config.toml
n_layer = 12
d_model = 192
n_experts = 96
experts_per_token = 4
d_expert = 96
d_shared_expert = 0
activation = "gelu"
moe_layers = [0, 1, 2, 3, 4, 5, 6, 7, 8, 9, 10, 11]
router_score = "softmax"
normalize_top_k = true
routed_scale = 2.0
balance_loss = 0.000114
balance_bias = true
router_logit_norm = 2.0
router_bias = true
init_std_router = 0.00849
lr_router = 0.000533
n_head = 2
n_kv_head = 2
head_dim = 64
vocab_size = 2210
norm = "layernorm"
norm_place = "pre"
norm_eps = 1e-05
positions = "rope"
rope_base = 500000.0
rope_fraction = 0.25
qk_norm = false
attn_scale = 0.125
tie_embeddings = false
parallel_block = true
extras = ["capped logits"]
init = "trunc"
init_std_qkv = 0.0265
init_std_o = 0.00663
init_std_up = 0.0265
init_std_down = 0.00271
init_mimetic = 0.5
optimizer = "adamw"
lr = 0.00104
beta1 = 0.9
beta2 = 0.95
weight_decay = 0.31
lr_head = 0.00578
warmup_steps = 425
schedule = "wsd"
decay_fraction = 1.0
decay_shape = "cos"
final_lr_fraction = 0.0
batch_tokens = [32768, 65536, 98304]
seq_len = 256
doc_mask = true
train_tokens = 319800000
steps = 5208
dataset = "wikipedia_en"
Below are experts of layer 8 (counted from 0) of a mixture-of-experts language model. Rows are named router (the router's row for the expert), down (a neuron's output weights, with its number) and show model dimensions 0-191. Each number is 500 + 40 x the weight over its row's rms, rounded and kept within 0 to 999. Numbers have three digits each.
After each expert's rows: "comes before" lists some tokens at least twice as common just after its tokens as in all text. This comes from a sample of Wikipedia text that the model never trained on. Tokens count by the router's weight.

# expert 20
router:550486479476434480509503447539469521533504525508449534513517460517512494520523543531495557519477559521503572524511493631461518532489535513473556495508562496475520564526544522543498484522493576426425487573496517467481540536508537566537482499493500461543499504524537465450489426478513523454522541559454497643482467446433470503492491481482459495426562481550505521446511505492507505510414495524537576509525483472489489558438479449487452543524483520558552450491548446406413502569520438495424472490505518541533470507512506479551478531488474431438506526486435507405515440503461466518
down0:514482489508491515493451540530526512457524547521492444515565501454481492521485444496506508527511486523481505487449562430481497478577454504504439588585508486501494440511516466448517490522500521498524507407499464494549508525500445491528509598548503460509529473455514454450488454479451452500478545558500486512455464465528489524487501470520500548514521575489459486499617536514577442499502472493384495463421534539488469505445534537602480462495419476494519538468459509461516494491594472545516458510504596574468476466579480522516503500482514566532497509359571513536448472514518541475
comes before: " ", "–", " |", ";", ")", "0"

# expert 85
router:599534458523448539533434544451523449537499516502476457476517525524473519522497439482458449494502522496500529472510547453498509480521534556505497493511451524488526483492507475498546523500521515539536506533646511554450487495561477533477595476489496517466503449478453464523559504453481545503551451551533504477438461524504534550534519537444436464535506466507502486476473484484555475547515482511397503493472486513450450412589528501473536501426454594469426469591511492477512537431504506407515538530442532459500458536469527504410409464463510545510439469554503514509566521555457509480
down0:559507499515457546526428480515526469579557543560580462544531501547514486477499528469421559480537424540524465501554547495503477439540489541557546479516547394449493478471566510510467484532468538541516518545489478555485524495486435482486561536508491519447487527522481447472553484402491512545454555487500480499510533485476469502498569492514444558455481512460511517470458509441504467518484491445493526565555465568440460508467441498474485561418520488529533477530536467530579503413513546424493531563466519407429532494452493524489472533466505548448476447539482487533472452434489514576
comes before: " of", " in", " to", " by", ",", " and"

# expert 70
router:488544527493481457494473498459416490456499485585428491456457523562545527475468518448575496484505518520477513470535522513495527496549493557531480496484517548489524568476487477519453475532446489539563507472565534457540529496531494522524466558491488607413490545499484549474574500539502499503531475491452417439572477423512437480489513423553519490494528486454446497452491469545539474498525546514464546512492442495542486482530423505468467523539473538522454438501431419512490444463501464572545499497502521380524433511588462528452536548429533554477493529516541527488555553561491516563
down0:472405469505482487561496519501506489474453496463467532508504537481518487532574509525515482513566467528460432524479499558481452527529565539541508545544500500505530580477529534525517517464479490568533485479462533491563523506522661474544501460463478522488599450476406536482502520423516585494608497456508473427545506519541434553477556538425480524419521461490464541480520533501478510530468497526477491567509479521526548547450481520439512501487556467439472513477509460493484412464559455498493470445504536482491501455491471506483479536466592437467472503448482535465502506416541480465
comes before: " |", "0", "|\n", "|---|---|---|---", "|---|\n", "9"

# expert 59
router:498441523453592582528508432527466481473469488536540462513399464531465484479459514457532492495456592536503536481519560471482490544467476532514528460488446562560519494532486517492510475435551543533524554411564583516517473484538496510516508445536487525488485529523448479476445538508531586562530560566587490435527497523535466508500516520492462436512489471518454441560463482513501464507438561554533537552528507508498504483522499445465560458467518537466465456538558489476431580443469449514556569569519452418489512487479552490479537463528450546517503449515547557517449510495457520488
down0:500497483574501494479454588515408488564444444555515458508535482532505482463543460537526524493510484505529491443501501489471475566411432523514467476472502498452516491537536510519500475500503495475474491495500451521537519489527505469536493537500493506489487497494425493608509471494473482430490463415489560500497531582475517462526531458512501516490456462452471503487493436550431485505553468460480503518399541575537554448523538504513491518481566551469525524447483587566489514512474561486597502506491486470538534519524543589456430499461568520593572472510475503386520444531423567478
comes before: " The", " and", " He", " In", " but", " which"

# expert 4
router:521493478506506494543506515556478472562453459421458516507487449505454489503539445493433463467535547508443431511520490518466602512551548509542440485523531516553505596529478580513530458579512442483523556589464513536461496499506520525494521474531445465465518536551460450497453453535578521534412569482485453452503527531528454424524538476507475442457489505512506541522539514498485502457455468516489461442523518534466494469522522533535506493514537472566494529631496475438444577552485447511544556474537463559528566428465479506472537477548424546482519535521538527530528481470480439512
down0:542480516475418555496541495525477594475492562505503491510528474518532485440494549469483487553492473495483415529406510529430519450534439496515526481538519530547513506491462491498504495483522494544457494530522500478483450518531521496482459528503471497540502496441505526445450507510478515505496482448547570520518508486548494452501507516433559516528528574549403493497538585491523545537610527457487390422460495531485462524419462469563493498492498546490447553496522478515510417575540504499494441466475535513522492480540486467452454488570607436516439425491602517517539507471510581549
comes before: "==", " ", " The", "The", "===", "In"

# expert 12
router:567517483549612544512492458439471474493454539479506527574526490512459520418521419474452462525496479436493518486566565463480419483442498495518479474526465481482525477454468501549515562463509469376504530487542549487531500538528472559455525526546490489476555458473473537544573480538464537520481482505589517416480488456480472523515574479585445416485511473462533476452485534475584570454465491522515455513446454495564516504500464465488499499476463544442433521536509533451487483469541510515554540534455529431521502467522460481486475452532583570517490454549493474519520558505531532529
down0:532521512556502515452440478429532474436544524559470474544490480462486524535488485432438489432520426437514514427588515435441484487461421483529491549516496503514511512505513475522480518556505516557502482541533490509529528519592527434584557445506530500566436448500472571545545460482484518491501539517494424467479499462466514498530477481451493527471444442454492501582438498438592622485497466510496543494506539476453454459508496544531520508468415485515530491528530515545474476501516530485589500442513513553491578518517510589504476497453508517520524485529439553546482518513460475414
comes before: " in", " of", ",", " and", " to", " by"